From a checkpoint of a small mixture-of-experts model trained on Wikipedia: 32 experts in each of 8 layers, a variant of Muon for the experts.
Below are experts of layer 2 (counted from 0) of a mixture-of-experts language model. Rows are named router (the router's row for the expert), gate (a neuron's input weights, with its number), up (a neuron's input weights, with its number) and show model dimensions 0-191. Each number is 128 + 32 x the weight over its row's rms, rounded and kept within 0 to 255. Numbers have three digits each.
After each expert's rows: "gets" lists some tokens that make up at least twice as much of what it gets as of all text; "mostly gets" lists some tokens that are sent to it at least half of the time. This comes from a sample of Wikipedia text that the model never trained on. Tokens count by the router's weight.

# expert 26
router:153115147084131155172173178135146120105074141131109181140147114117097095086095107166172158116123148120139118129144132103144083116115165169182088143123152130151135094119160103126094091080119148196101080110139165119099113100127151097173132130092065103146125118151131153097165150146157115097138134112083132045123128118116176081102148176060136079211090167152182094202141138120142099151114184170161166161171084136139096133077097070069139144088074170104123122073125074144147153082163106159146121186127171148128127111096146068135102198139098101103150126125087162110184133103123110175
gate2:179158184175137061111120146137111134154122041169124105123109133095132107095114106106149172106033108108091157120133109155160160184078085112141147141153175130153098178166163121093181109158157040114139129124137125087133118099164096107118161213100124059109123047122112167147148107078096124111125150107076127158155123156137090085130119116057093184128115147164157099178102133166136130120132116136128152135139161133159155147100108187177126107122139116104133151075128116124126174077112079119090128107165076106125105103177141220107078138135120147148069166146101122146120087132095119161
up2:106133152121150083132137173133193189205158081139092145143104089133119129091139116092080109108154104137107173129172063118154080159159094078117142112167103150115103147165081121129066134121198179142146092094129116140055155115093130130100099130179078161098077077123078136113121142119159188120050132144120143123115122168059161147135120199140163109041136072109119166172147138158175094134116176129172110182112100136137126151087117121187107115165130146081145138133125123123161090114143139140101165142108164185127149101170151146114099153131145191187101146121097161099100128139074146152
gate3:132185176066120194159126114192177107081078146088202108097095134181147197121159099143110145137133129061102094172118070101130117136150157165113164137068109179146161174073117163143177127174127116122128114139147112147127125152112128180157096169155098150179134128134179153165148132164167095128096122102085103152108117151080129202097154166145077154161141133099131152164187119137088107122164093123105126149064138183134138137104118054132140113107129106113111138160171129175153117131071125159125191115100112126063151110145107105127155102133199120066127069156160124102154128171105130158
up3:135137141169152137107167097182068099125107149067193163167126120181104096119149137161116068154114134178128168134175144148130157130126158149145113129093120114145083155141100102184171138078142150179122137178112130109088158137151100155170192128096166102140165109151154162097146072151127068091080164080111085191169182166121152156105135095153037167162146139107163117152163097176067192168136141083112182154099126192081114105139099109156120115147182161154108137104087128120154109096145089147139124140130096098076080135108121149148163151096158116102140180144094161179074149121112105104
gets: " the", " of", " a", " his", " an", " their"
mostly gets: " of", " the", " a", " his", " an", " her"

# expert 30
router:152097103126148168092108106190142139115149110102120135084226107107102126170098108101131079097164133145181120181148122151148176111163130149082128166096127140129131110121093116129130173182166148170078117179165147201107158152141101091105129093105157145119146125087133165150138153150139074208037144118074156177152154119174127152102096159100110102096140098096092108151119154182152098097118110105113072175110123116132136116103179120115158143142081091098119092162143132118132054159109128042117188118099168140099086121183087155118147075077150131157118167112131155159135123080056112147
gate3:129138166148116126093110156108102112146134144136110064128154185143091157167173109137155188140118151153105064101103142112107135178143160122119116091089076126132149123121084140178146115165133092074103132127128146086063107100137137158091110132119146229191107144149145139169128111096086137142133158106106194100114164096123098107087083123202162108135166126165104030126153106159144120159147202127137135114137106025118096166112112150124130132173120132147097120115133124143161190087100162079144131071170192091122132149104128101082196143139069114138136135163134098170174142141121064172
up3:126113219127121177099174148132132174140153113102117168136140104171102107161179123118131098138141135088115152080112155173177097147099133112100120163134122101112126109116099122157183102098119067141154156204119115208134037109120064129016091074116118090175147130176128129136140134092174091138151128119095161141092123147136119119110164114142112063122161121136128123157215085152149121120138114093108144106146153099117125168078126097127157129136066107081141113105156116093208149152215123109136093142133166095101153171114096108123121181159092128149131123047149158115158102113162124160
gate4:136083176128083109105070146118110100135143173068159142140083121124106159162114118167075121100149176076106136173078090078171161130151099130161156100077115155099142062087093119131163069202097142120111162107097118124121078178130110120107162111103115124122143168141154176109134138150142118108104109144164106110134132178177105105103109129124084128158157046138121076086119029103144173170139213123079114076112103178130123163108149138146157158164147178113121156211160136148189108116127165156109094108151162068161141139144092151159124156058159127130122144115143101138124078150124136166
up4:106155111106102102130140125054145122089126128108105162118134149123102143112139129138106125107076150124135115090109071160109087103167158087185161135181157144160155150121115134113178136075101120036125207098154115129064189172225157191105141176132122048122100125149073109176174080071128174140097127077191141144187125130135091167158087136174119117167151139137130154166141141132107093100125102136155101148124110115184147114093163069122156119123156170143121195109117117070125134080127156152146084175159084144110109134131077131093124115134108196112114088096123141098143125092149168139
gets: "ic", "ical", "est", "us", "ist", "ics"
mostly gets: "ical", "ics", "ium", "ism", "ically", "ment"

# expert 9
router:138106099159085122131118138089133125100168129145160080116115131120121128134139129099062093074185108144085114195109158106131167120122139113103122159122204115151097119144174059120124137155207115095146188153120159116168101145135142114121135210109198111142157080146120086188173131137038095171146117171137136088215115149116076129142140163113116118049148051114106136115097124151094159128108181127145118109121076074154139095121114138130186102146157145114091130153152127119131085131126154150108091133091036078126098112155090176086104120131113111176148119125187137140097101136100170087
gate0:135133095074172153141136102141128138106174143106182102075159126109126105127139063106136121127128176152172117138155186109126088138189095092091137106125080053196209156144126155079143138183142186121131120142091159183122125108057186126170139126172137135113146175147134136138126157146090084132137130136141136118051177127133188113080113117146119163126145137082127044128111171146132136098110102134167126169135181132095116143107137140213149139197113143134151191126126116170148154122183173117114168106134163211199128177155111104132146094118135139099112091139158091162119091143138174110
up0:139112125139087166177116199085166092115135088131117109114160117148070087111122135098091056101071123060089091057144113110117094112127196170134143087127074095143155147097154119102084148113181116117121139097157142133095106094159118093077131150118121145142159135131109158117190166120146110176155165132107140195094133097122126022143174113101175167082103090162147102136091138167191150131148133159097152119082096096128159127119103114143142111107127106126079105114075115175104135151109214150141112114151130135125121051123120118143188137114166163167085084067140111171124165101186102114
gate1:163118134091139184101119160110170116167123205135145116145133122120158118128144151087133136096127110109138186124096131056074159134094109040118052098158157146093070141114079150142118122119140090156135128080144130060077077113084139135141155140103101148146197148142086164086169134166111150192095133142141105105122133071144142125123170134175147142140093172082207150096172174107166188139177124108099140197110111164109076120119185131149125106087125084139129160074178096106139097142120103134149113141115094123110175140103151131099115149070039073146114144116171122160124117181137138135
up1:111156144092080118126137125142069134192178182128150105087136122123121160132138143057156116092159074114133195232129153119120191106105127111115142150114166146130085133105082070070136165082124138148132091123175157090099200112128136149110123159114052157160117194112125116134088100113074126152136180134131097192105099111105068162115166136221079152153129142106144078099136138124159159130102134117124141157119185136115163164127107154150098128176151089210191123102120157131122079146168126126104131165158159090114129149133138108112145142136102076122165070099136164160150176152099158149
gets: "on", "ons", "o", "ou", "n", "un"
mostly gets: "on", "ons", "era", " MPC", "ont", "so"

# expert 29
router:117133121165146122189102154046149139116160130140112125146085153165094142136162114148086183115114145163157123101067116137136093100124123093160128147148112123140098123159119156094202081157183148101131171155144181097131099162159129128112167149136129125107111035144169149154095065112108091130132139148155155137159090156129062045182138170135123126046104124142146174105182098077142140162116190077113140146105125117158097156135075152186138102148187137123156118102073139058147187148082107177121160130110116089189100142101135154143145110190128146145144094148097074130065104154124154097
gate2:154148107126170169123121113166177173146158115168101080114165135118135204178088114081099102128151161107132125148127086116177113118091136201167082209142152157064082114087109100097074160132194174149168121146132168080122166102175168154118176077113121154137120158130129128152101157181102165126099133113096160150165109128156139079119138144110116159138149120125136175096115083067148122086099197149165151104113114157132095081080108147121185123113146102106113119184127129133170103089147070091154117128111146147105082197131104103164193082139184191119083080118158132131096127160144098117
up2:144173110152144130155085144096124143138126164135132059136163152134075111172108172124155077131172102108145100130137126073097148107184172164128114146101166056109183110178131122074079123144191170100139139132158105170092160119125131191141136128130164138130124108142176094139162161061126092169038166123094145179182142160132179141108092166149077140063150159137134128153065106165137138126129145124125183154096152084129082080109138134156138112120090151184111138147134184152115088101065159159063089178121122138101084111190108177118103141165124150155118135194178119119123106136136178103
gate3:092140111151121150125107142139135116149139112167078136135088152066167148153154063129128168121143144125166155189150101132040123134161113104148111102168075118124130100148169114170136168092147110132037161157077128134136138088126091144157145089065152130098078164161170110091074091141177099115177126147134121156117140143124144148123172101137181084144118138066107151136156042125141151151119120152066113100141136138063126116103079185163086083141177129073168113162163158149131161123102198114172098090171115100178147156168097134102055132147107142127171082123135126140149102112117171051
up3:111140092096147093157118178156157131045118225122122099153107102150077145111124169138107119110166176096116113147183110171114133145146153176139052133107226174121190130144089106059129100078170092159105167099130108108174130107166105120162108169119132177129161122176154110161137110143139118190118083150100132120141169097084140125117156188096146133116112164147102105175117187078166090125095148145121111108180118145214165080173173132167135076130137154117083127106127078173069093138145107137163171159122143130137151103136081153114138106112134119120079115128114091167097129093147104163
gets: "u", "ant", "o", "and", "ak", "k"
mostly gets: "u", " December", "ant", "xt", "/a", " MPC"

# expert 25
router:124215098093186084127163091191148103143129142139102202109121105075129121120143102092106092139099116133136141168190100133115143176119110154148144159125111118134115113060113104142193051120096162091114115132083130115160139143124088104108125162188110092150131132118123162118069145117140093202134128215112109207103104196135136116140131132120126137165110173155148164117135085099188110143106053177093111136142130162157165136045154127112121124171162103150159146091161089090067137130067147110150101181177135113101145139137056167090150130142097140137142091137117113122086119127132190108
gate0:146125185156090152126140127102128113077143127129096107167169168139098157109155080103088065145135160149137138152098202140127145085080084168116112110130118104078108146155136173115137137081112091130055142160115157097108140179137089151096132168163156159149137133100121145152134169168178136200099138149143162161111154128135129067139142092081143102136107127081066127086129156119187108116050157137103181131123118112117075102135164121112177238197090098176145121147112121133155121134113154104102167139059141181113185110149133152193138103156125163103081070149154134113154195136163170127
up0:126142119111148095106144116118148146156215132129094097109193162152135116145052097110116109141094088148066194151131145155157131147146115134103089137114172136154137113150089132129160172150130073125137120097133110118094087120153193162085103096190171095132071185170116116108160162129112130107107092144108142145143166101144107121151146104137068160137164173190131093166149114178127162122172134071116131186079072187157114126156101134118154171119144140080140125180160155118121129127085120075161153143114188127174142147148055134084154089120081104069095104104212111124131089189063159134
gate1:143146152089102124102088145114119137114097142157092075157119118164155149131147134133098150148119074190078160153157101139097123143158053097133139164050123122156165101057141112092073127112042089170106194128099142173087107121150068117108173105095125103096122119104171100119163099146126126098222131103153182092098117152109155164172068124089097139157122169110126134122095111146095188151153075157110096074116182107131128080192104118210117148131167155148160159140115134140162108199133109138140109137151141145158143132136164147146157148091136085137156143141101105108173136163138107217
up1:102146179088191126185064160102074140130095117134144109138096109080119136101133140162124177171117079126127157077081143152111184176158130165117120136158166075132205176106121150139131149093163111137111116095152206109142074091173120159168140133115140132151121118105147151116089101149099171092183127124156167088152182121097156209140156093104118117078120146143156109137132094115102125099138142169191176062076140153137131121105139142106129156102046077138145134095155106117094129154135164138142126146140154195110095157077121113151083143164134156130118152172213175154098104110193096175
gets: "y", "ian", "w", "i", "j", "en"
mostly gets: "w", "ian", "y", " States", " American", " English"

# expert 13
router:137129154105123121198104118162174169101127124174130176095138066081117189101119115067069126146094149159174106070160120175085096129128155143095126097070153160164112142096103118174129147140142169131118119121116096155095085112124159127117151115184135181108078128046132170186132110102124093091115099161085139170115159093120107126093119119132158064080125160117124101121138152125083110093176091093114154148103131103161136060174179079131136145147106102170100195131141166123156100160141149112022089120158182158169133135122173154139186138136168124131137140184098118054158150125132166122
gate0:134146151099093085116120111139132234090114114093068161186142142091200112084087098098133127123148186131104163166139097141114117162135166081040193131106138121153098167125159155139129161145139107123137112104109104093087088145150149140119133122165110098115176139163139134184087089165134115147157076066120150180160095103120096145075100089136086148145161133120153150119125074075063131068137124122122117096122119101122092133172144146093067143168145045145115078114141134086137128163153123103141091119133132107160119115204160054154166112144194107146156108192134137150132123146115073166
up0:096098145136166093142091084152120150111160178124125117102110152100172099154147137153117102148183112180206179137061093145119113178154137064103131094150095165121178110118160126146116131110100146092123201121113131168095130128175103126121084136159157134101142128095120115121122119118124074109148074086085086181135124153069126125120110102110105157113052097142164142071126073065096115106171165120048122146147157129153118092133140162125097129141166077156143122139050141102129122117125138142099125105214131156148060121117175096149115093193145052106145133123092173152110122162112030127
gate1:122131130088162113178163096145094082123096135110104115210109074183074164114071084138130161197093147139135098120139133099141183137232117153141112134157174168070192137128137164182089083148133077154127139065099091184090124188141157142153141107108111082106167139163130146151175120118059107060155118128111104121100127137141152079158139107126087138143135100159160150123120125137094170081138111132104131131124107191120131094170159094115108086131102118156089079154058114133150136122117123129150133124150122110147206085092159155119169094157149137158114165127121077061121099178140078115
up1:074128166153083101152147143082079119164162125136142171139162130153105134098146096117190100083127121064136135099156186126107126097145089071135134095138133159137114086094144101153130117143118106152114150141137093158151127165072171099163132112081121112107176124086161175151067178075105182183132175148152065141077136147141119113116139128100197133089053128141141134170165179126162191178137125142162131132129135128158080140098147131110105128208107089142138158119172200130133188178099121117145110087112192187098124178147116153140075103171178152149086103167128152134138148175148190153
gets: " /", " he", "\n", " which", " who", "ol"
mostly gets: " he", " /", " which", " she", " who", " they"

# expert 23
router:149094123100118148142154145142097121106133140171136186141176147097162139080155148138110055085191131136101098150109139077121049102085135124151128155111121141109181168135113131049105157100080158136205164112091142121116112183142094129225184152167125148113112183158105135088090177158157108149112076069152089164155143093109111163134083060119126198146136157107127064126099087098124135131125154153100194107168163160159072116112126181160150135160148136139146124111157139081154073149098161104075110113164130097144112094152154118166123072132092116160127177114143169147104137149162135163
gate2:140188125138108125133099097135106093096107082102157135110110100153175142145113153084185127112152120121149135094148134175147129111109130136130114116117126078117075172173137078101150122136122101153079135122172114227093155152118110144107125159122135149124108084165182112167174137101201109056140174053125156135111116103118034113114127138171128164125186114143092110139128175179152082115075133155131167114157093062153216073193101089157163138164168167106160091131112139147072156138157130106135159141156131111076107158166045169125189128126137153164149139103163095130101095115137104100
up2:084128120202193106087141169127156104191091142074121178133164136125094120115156140159201107145105126144101128104079140163122128146062163148133112163180113120070074185111099184205189092134108155106079120089128171160046114128123095091167197126106112150100122174138136189147131151197159137149114128176133115134141125122082082086128144114131094135127135132123156093141139104205084139105128124162134146146167199138165111140115126132110118169134167099117120121081122128178135111077177105172134057162143068152102093127092083116113142162150148121098131112093151144182104109138105146145
gate3:123115115140120091137127174112155103094147123106123159152109143123098119153159147135132107163144141111115203100133148115107151088148123118114181166160053157105081085125129178134140106129153208168078172120151159099105151117129124141143122160110073094053131138088207084063124134086174070178109117182159138193127145110181112100096117137133161146134170117139116157119136099116111127120133127202082123149090113126103095143141171137082136149155133119160097055165186181142088184170090166168093101123179174077151135149128115162078132131151109171173201131092162160099122123136077178084
up3:120153124175135055124141103063114099178145176125157160144070200102156118163146156181134171124067196163071127130086141122119112144135150164161168146100152112138105141148132174170128175101138099079124158057116171065126134138097157132131097135166118097062152137160135175151170144090050129139115116152116176125172114147144068056155136183107162134049148110147119148103105167102147134105136128120114152149108096117093098141153136100133108124145126093142146168106097172177153157165107077106144140161139205185121126100155155118106131180084083128125140147125108131062141073146164088091
gets: "-", "\n", " Location", " -", "\"\n", " –"
mostly gets: "|", " •", "\"\n", "-", " Location", " Preceded"

# expert 0
router:187112088167114152068136136109088159141071044154142134201124114190117146088105151084156176182103108074121143125140142095124152089100105071131125107120184144106179081082131144102133090130021101132092082138110091083107089075118117125141138092123144095149140154113091106104114141154097168166149114089180153100087141107145118140153074067125128060081112129151120169113172119126095097114101121099157101186145141120173160104133147128161115132101109111125160097086142114207133102125149130103164109155134118098080132121082112114128085111140109057146165153131171099170180084123178142171
gate4:077190110108145141136113122055106105113121118141152126114144174157149137063128137175125100121129171114088195124142136104060101111134135086137178161134113173133089139143190128146139109188135134118097166082096183084155103149141141171132110136127169128162120143166150113151164111145128127179158146152112146118130155102139072172156140100074129134130191078130095105112128078107133152105086139109073133116159134130064114136150109106129070039100130124175149152083137128149141129110149120100250092151064091170124057099158139167104073101141082080135153107148211156138123105145163161106
up4:181081160128143096173137138126159129148171099127149183158122161194139172086100109138152122127114127127114121206169130094124143187133142086121110108175199123131180102113109133109171080110128133090139174122151120106127109123120146106141122178102108045138159125159152175118201079183083112161156128158190126089113127132119071146092177087173119082096121140129099157118139108057149134135200148099071158135140132154172136098071184112127150105097144145145114152155096132097159115165084161166158111158147137120093123166125144164166133139123096115167114125055079068158104104165225138115
gate5:115199110113114140086119097114122106118057122186096115076098122135099171130155096204142156140151089053125111104117119098105156169163149093140132077145144164134118179117153147097138087105114085070119145113100104157069043104140082111180144162123148061136167147163134104093167084094139108137067122137158166082115113168100163142140181115089082124122088083151101097136141090060096094159159132121090183146149157142094087143107097085205114123153164102096157117122124067089132088118097139119132077092136085095095096136066113116106089132151132177141121118136122167147153128165171093147
up5:171141156126146097144125140124160188077168186156137098122112104051153110098140122098079141109114112060136149057221118128125110173185132141095153070162181101117098130176123116136116102063131156129152118163137073105133152095127081162165116126159101141155157133128089145140125129078106119125124145044134136126146129152160041161137093121178082139146108138121153130137141131118096051078134127129113086095163132120149115129150124128119157123158156141128137213202077151116142144115111132096146151143123142082131080134167115196125107124177114099127086141153195087091199130171103110195
gets: " ", "ear", "all", " one", " other", " most"
mostly gets: " other", " most", "ear", " one", " several", " many"

# expert 11
router:130103106073067129155099127147122114123065159117207124162097097138136196184149149181184157152181132067153176100114139108123077143091169159154143115136134149116162106078151153100080063096101140085157151140106138195106123065137088116158144116085062143112115153111141061128098125116142141147157103134146096126161157116146218113099110070124074088155154120104133137122170132063084148142175111146171126113144157154065122163130144147140117178116133149165163074126103151154090149078085128120199091108146105066160172140084175133166145156121116122152146120117101157113171110157156141120
gate2:078139137090144082140104183107112114109115107138102156185127130107153171154119124082140128084087086118133114137123128134038113188133145115147199125134140139114120177184135099125101102083140116163201089149171180140147108119129174108164107090180155074156151105174058159149093101112066107120110178158105126082062082169131135147121137096172119163164160171092121147138166121167038166158139124113156065145154141125139130155113175118110100101157122095165092163166063133170139095134154136127186139141114193135121117111108173127093140086133140093160176137146152143058164168174118097148
up2:182139134114174099157163124094114121087150104133155199149163178092168125068087112124124076136176127089128092169091135108135154157103179167067078141083112127135110142148175067142061082169125198118108092114144117127148111139115047120147134081100138126122112129170142145130134137097111161092113150135068149097134132115112115121139137166144090076093113149089123154114109107166066155063143193144192100165149119141089092123134162177114104099184092160107135166130085083134214126052164080115129161149152145155114144098098152162105094131109155094149163162148127100152194145123161083145
gate3:111134094120119149045104151110142125133093072120140117061114117134121141150098128124169126128119126147131166105188129131181193137125134109117076105075087117141164159093171138128177111106133113130092128103122090110124168160175138061155136135114075141110063116111192098169150081163186165193141084119117094073186210098143161130091159081096110160135096100083093097162131073134085111156157080130159132127088142091169115075111165117110110116103058080147134122181130147176102135154178186117123178146157137154156082147119075082112112147146092118096164123071126142158167157131087142135
up3:106118092119174122108168178061112120140180118119087149185075083153165133099119143117126147113096189054092081170137145143141064112067117093122103105081187124116116078135179090073146101146138105163131095108131107080091150129099168200180168130080096147136179179108141111089145096153108170163136130118056100121166194076166114124132107080105087133144107095143149082156155151145161144121081132100128149137131072116126111099173163144125111135170115185108154107133112065164131094111185059127173086128158135139115102153098092151103143134190129125115145109148158115163120129135091112190
gets: "S", "B", "C", "R", "N", "P"
mostly gets: "The", " $", " +", "Ch", "St", "$"

# expert 16
router:139114148150130159075122143173100104122118142118151136140115086164168204116118091107145105127121117114143129129162191193108145134112111110123138155127065159125165141105094156186143148141101155134118160140117117119167170129107135112111055109144109162146106143126173155129187164129132201094148072167107110146093139053114189077106135107165120137157150149122190099057187058151127190153117064095153069127104124122127241149146139145106136118117105136173173157090151137151106141144188158187132141145142224128143172107120144143140115094105136148057115118130133119177115190145111121092
gate1:121129112077159141093113183177167153145142167102149077121187155153148075176101058176174101169227119174131131175115095113128118119110198170089109156140112199160068115092128106157155104159134101132115151184124156126157125107154128157059151122164091123095182156142148134121146132144103082089115137130134125134117163113110137160048153155133090093078115108084151151140117103140138165124187148090110131148131098125103049173116108139141135202131141117064124092173126162098114117134077082173154172099152156138136136105130143148122098138150187099129153154122110128217143138171083104119
up1:127133190128137104080073143156099088159106198116131141136185150140125105113137147139194086089118115087134153069115104138076129128140150093100100211170051138114136119163105169115169105151075187153162119151140173141135150088136120114166144126075174185121112091141127133121119115180086135196101168106115102121165133184101175109108125129124185115157130117157166117134196090097107125123079147198124124133146084121099146122085089113152108081155117103082091124070098164186130159125178109116081135137074119089079115173151104158129144098138161136165120108097111165184089092110124119202
gate2:143155161128091082141116089118084098114120119118197153095105098136123119144089134101117169143135153173063072089103076121175128151104059089151156145092098044120112105098103121196169110100121145121123132143164067146124133139101122119137139048170133108167112102165161180090142122098182154147120125033098147177149116097138183107128085147099101083088155103114131078097104162148139150103141114088142123092150189093105117131141163191097157148132066115190132161122089192137142141085113120109133132102132144099124069080127151131113072203113075135122110126149118141090107149102142119199
up2:093118151158092108129157149121084112155105148138134115156112067183148083129149171112124095149165155164087124112148176137092077130133151142177178124112141112098108110148149119152157092166122162150161076057119072204111068088124130131177120166080113136176112144098101149063125104069123125105129134116086111127143085130184170146086144109171093196072109129080133140121141134191180142128133127190093104129149186091090191121134130164193091127086153151109066118082126069136151180140127135150089095153080166112154149142155081146122181110179119104149098087156080105167140176143130115120
gets: "s", "t", "man", "old", "'", "ner"
mostly gets: "t", "s", " Thomas", "ner", "',", "field"

# expert 28
router:147184066107113084098159126142124120215064131108124031129102174146140132143094182116127137161073100121114060089133145110095117137167134165158174138124148102120162108145123172169052145118178141101153126121099124144170179165124162129151147188111104139109086180104121109115149083125117107160092084117104102087107163121146161120156087134067182138160105157162079186157119194095130096142113075158137091159141082119154108105131085101141164158131124104155081149127142128133156131071129123106113130103160120199145132129044198129133099064118144123090081143136129169077128106101142170132
gate4:204095163113139186111116162130137171139106104113128114142193132158149109162133107153141074164164059151141127149074122089124077146180114142107074129199120128076096117124087115120053129222145101079109153059146159109131146126095159116086104105149134102182110179098126106090178110139130200133119156196099116159120142116082118110121142118093129096129107121130105138160176132114092128155116147122142081152120158147163163097158189160104204080106101146091133079129151165120138096091131068060146113109129087151130095137094171144161098128087102131146123131142205111097061147093112124132
up4:116101091118087173087156095157084145164099151133123083142169156136137084088111178149143103101106186105127126159086188093169127150144147165105188076104056162107116128116147141125115106181132164139164127169104093074107164167134184154152120088104103207124168139131146093114134088145122194104097106090070155079163149110108170126058080153146146144145178150107175102041124101127128122138146182113153152120122198142122142113094126112148168151098177075109139124133105143181110165102136136088113096076123066170139119093095165078122115116132138117110199152121123116154113071181119143090
gate5:121139087106135074157125129108129105077126149109098118137155172133118114191138093089170135118154130165112118130194163098197173144127121118082100133103102092172095104044100081111075177118148134169147174173110138145185128110114200196174108130109088122117113129154103109087102132116075104145148101112131163093104097140140064182141128165069126110114120133173145107079116121125120164127083180126179191153060159086166080143143131134098192123173165075114097136153098152091106166100131117155128165123102124177095107129110124099168161086133126180108127144139124174079159128122033110155
up5:074148078107181138157076186146085098165101114145136158148126094140120119136098109131103112106125114144183140161147164167102099059030146050123141187125082168108089170123113167126113133165098186122124158154116100160124145127130179130111073143131145132162128158110137086124130083169144149134094115103113176192122121112149117131131149124149114053137120121103130128174116135107129143144093171190164153119136034105124144170131093151080099187125135124148095173184101152177120130109170096120163104114136144121096159182172161058102130134118163138164207120120134167057060163125134095120
gets: ":", " •", " Born", "″N", "\n", " Country"
mostly gets: ":", "):", "″N", " ·", " •", " Succeeded"

# expert 5
router:136087139079142132082148127084156098114153152091132134133148186126075087134131124178140118120130118119109117114090130131102151081155161160132099140143131107102161083145140160091064097103087102146146141123178115106134120107102137150153117142102086111087170166076144131130163145149062138089088152136118124086176167085135095132094148082086073145181126187069125122153146141133105097124116144135136110165145105194079126115081140123173153108106160177097208121105177141173141144098120066075148169093078119135056114163112111145140088162108174131049137116124225194165209170122122161137
gate4:174120098104075152080098095142104150150143162108200094113142161095159107156171129143130151115186114140150122132155059107148116174123150133148141063095174155100088159157107149161119173086127121159113087142169138145128142081147068143107129099095080091120173127120177164098166128107090139072100134137112119097077181104193164142095164135152111109207147101051075117143135096135112157111115153122055154151137086132108112082187106057154138131110130118151086163167106143133109093088108141125095145108226143115137053110139112123139154157108149106121126125120113102109174184084170055130
up4:125118098141120144133134129144105147105113066133059110076145089069143153104128184111159123121175163041113125151106126129147134106125168136080104137076163163138116098121105131091165080123146132158155118164100081194119125098094079080092175188132143083145140099106109146151137145134074110175120133124080096178124109175108106153115114140185173125167104098099161160159132132077215079124133078104069141210119164116147133120147142115093081154187108145080111096108185162105159123142124173107118159106143119085090176117151115124165132084150140101166097116167082133098140062137064090084
gate5:183167133114143176105110139148140078139160131067125095097151147154091135142152131130139121178143124109132128117180153085080120120236112172119128144151147163087131105187084143096097116120105202138136092130118062068165156076133079097135093120132125150129111185142121194051138178086099120149122130078158112105113132152157110136125145123145145112194137115092106192117116125140130149170123197134159126161149134111133160112095129140137147118134134073122111135168133156152168169164075086093091201149155089112139088144094158176037182081109117076117089145134133088124164161195114129138
up5:132131137100071097071097079066136142107111143162172083153073047111109096140139102121124082145155151111084088106103125091149108130129156104098152159105124113081097147149171121158137105161170103164070174162058098045103096133053103085083107118090107166110089107145124192157143067142082162127103144106188151144130127173178087172138121147125103154110138112114108117139128144130095167187184169147135117164142099098119108140176084142220079152162113134164097112171167150135106156195139122139101120123165132161078144149164136094177091148179136150141131095161119151104102135126114156148
gets: "9", "th", "6", "7", "8", " |"
mostly gets: "th", " century", "9", " h", " ann", "ph"

# expert 18
router:067164102140107113175138145178118140081107088134055154135123083138097118074139179138181135134162166125113160063053137134136092152151172102171139081122179112111106132178150192115111133166137189103089119127071097118121153141135148166142111155171104182096147080129226110097124071169155115119151071126155147093111129128082151143121142116111186118123106176134140137186139088071141107139150106117125183136121129202113049108130102081143119196181128132123103144083151122080150194127133149130139134137151147090132145127158177098151114175161142169074146166078111144140114102097131108116
gate1:085118165121067151122154110135159129116113133104177121108099120150158111110144082104113071122201177178156141120135127141088171128186112101084118099084085168174091095061184078073147095110098129153132076138104110143155125105105128122138118188143101126157081101134129129105102041115141163119107109141146151149110115133121134140084081123149192084114120164068159145196163119105124138089153154097147181113143101201158118121081146157148116121140137156115070125150119143063112147136153144156126139138139104083134088194102147166101062137073099105119106069138143138091066202127089193092
up1:061141147116167081167104114114177161119190181121118119144130141150095182116145110092187145140075198163124202151120133106158159176145120097093154081095114095158115157131153162138220062167135186145095111119108113113121136149112175140087106142152150120176148118110150162116144125141128110140117171132172139116166166184113142158145162118059137126053094097084098165131175111133142121116142059100151138132118125087122078155151101222145148127125120152114166151183108123143117154162148129137141130077156190148195105074107156091105126128184110122200084134145129131177089138104112101139
gate2:136080079200124114106140156109121113117100126165084166092200172119127111113114155130137127149141131128047097144124119153079150142078127171132078103127119145099085171114138175170173116142165183145136193123135132089135159164144131146160162113154156176126136117125122137090135106152129180112123114135101116063236141060106170094135137154130097097155116156089145134102067154190136128162146120136088080147087128080154114152138148173155130194108127117134117147104153149209129164182116138108124110127141136061130070139121084134107183064103152062140106164087190120181119086098117169122
up2:115136157141069123169145188113093116088167096158086161133127117117133181118174168150174110148137162136144114148154183089135143162137148079109108098161142138136160139105144109152120214134090105131061070085147174169116137104108081142143083145153166105126162195146109060146153111091185101114130165154117089128117120135132091157103140127113112104158069133114097048129179120133163104160053142174158169111110171129071129113151105057116079084102101122169149086110111109134109153120159051091202067116126166173139133127103164150093168106155136132170166108194157139109129128114121108167
gets: " a", "ual", " M", " m", " K", " t"
mostly gets: "ual", " e", " gu", " am", " Mu", " int"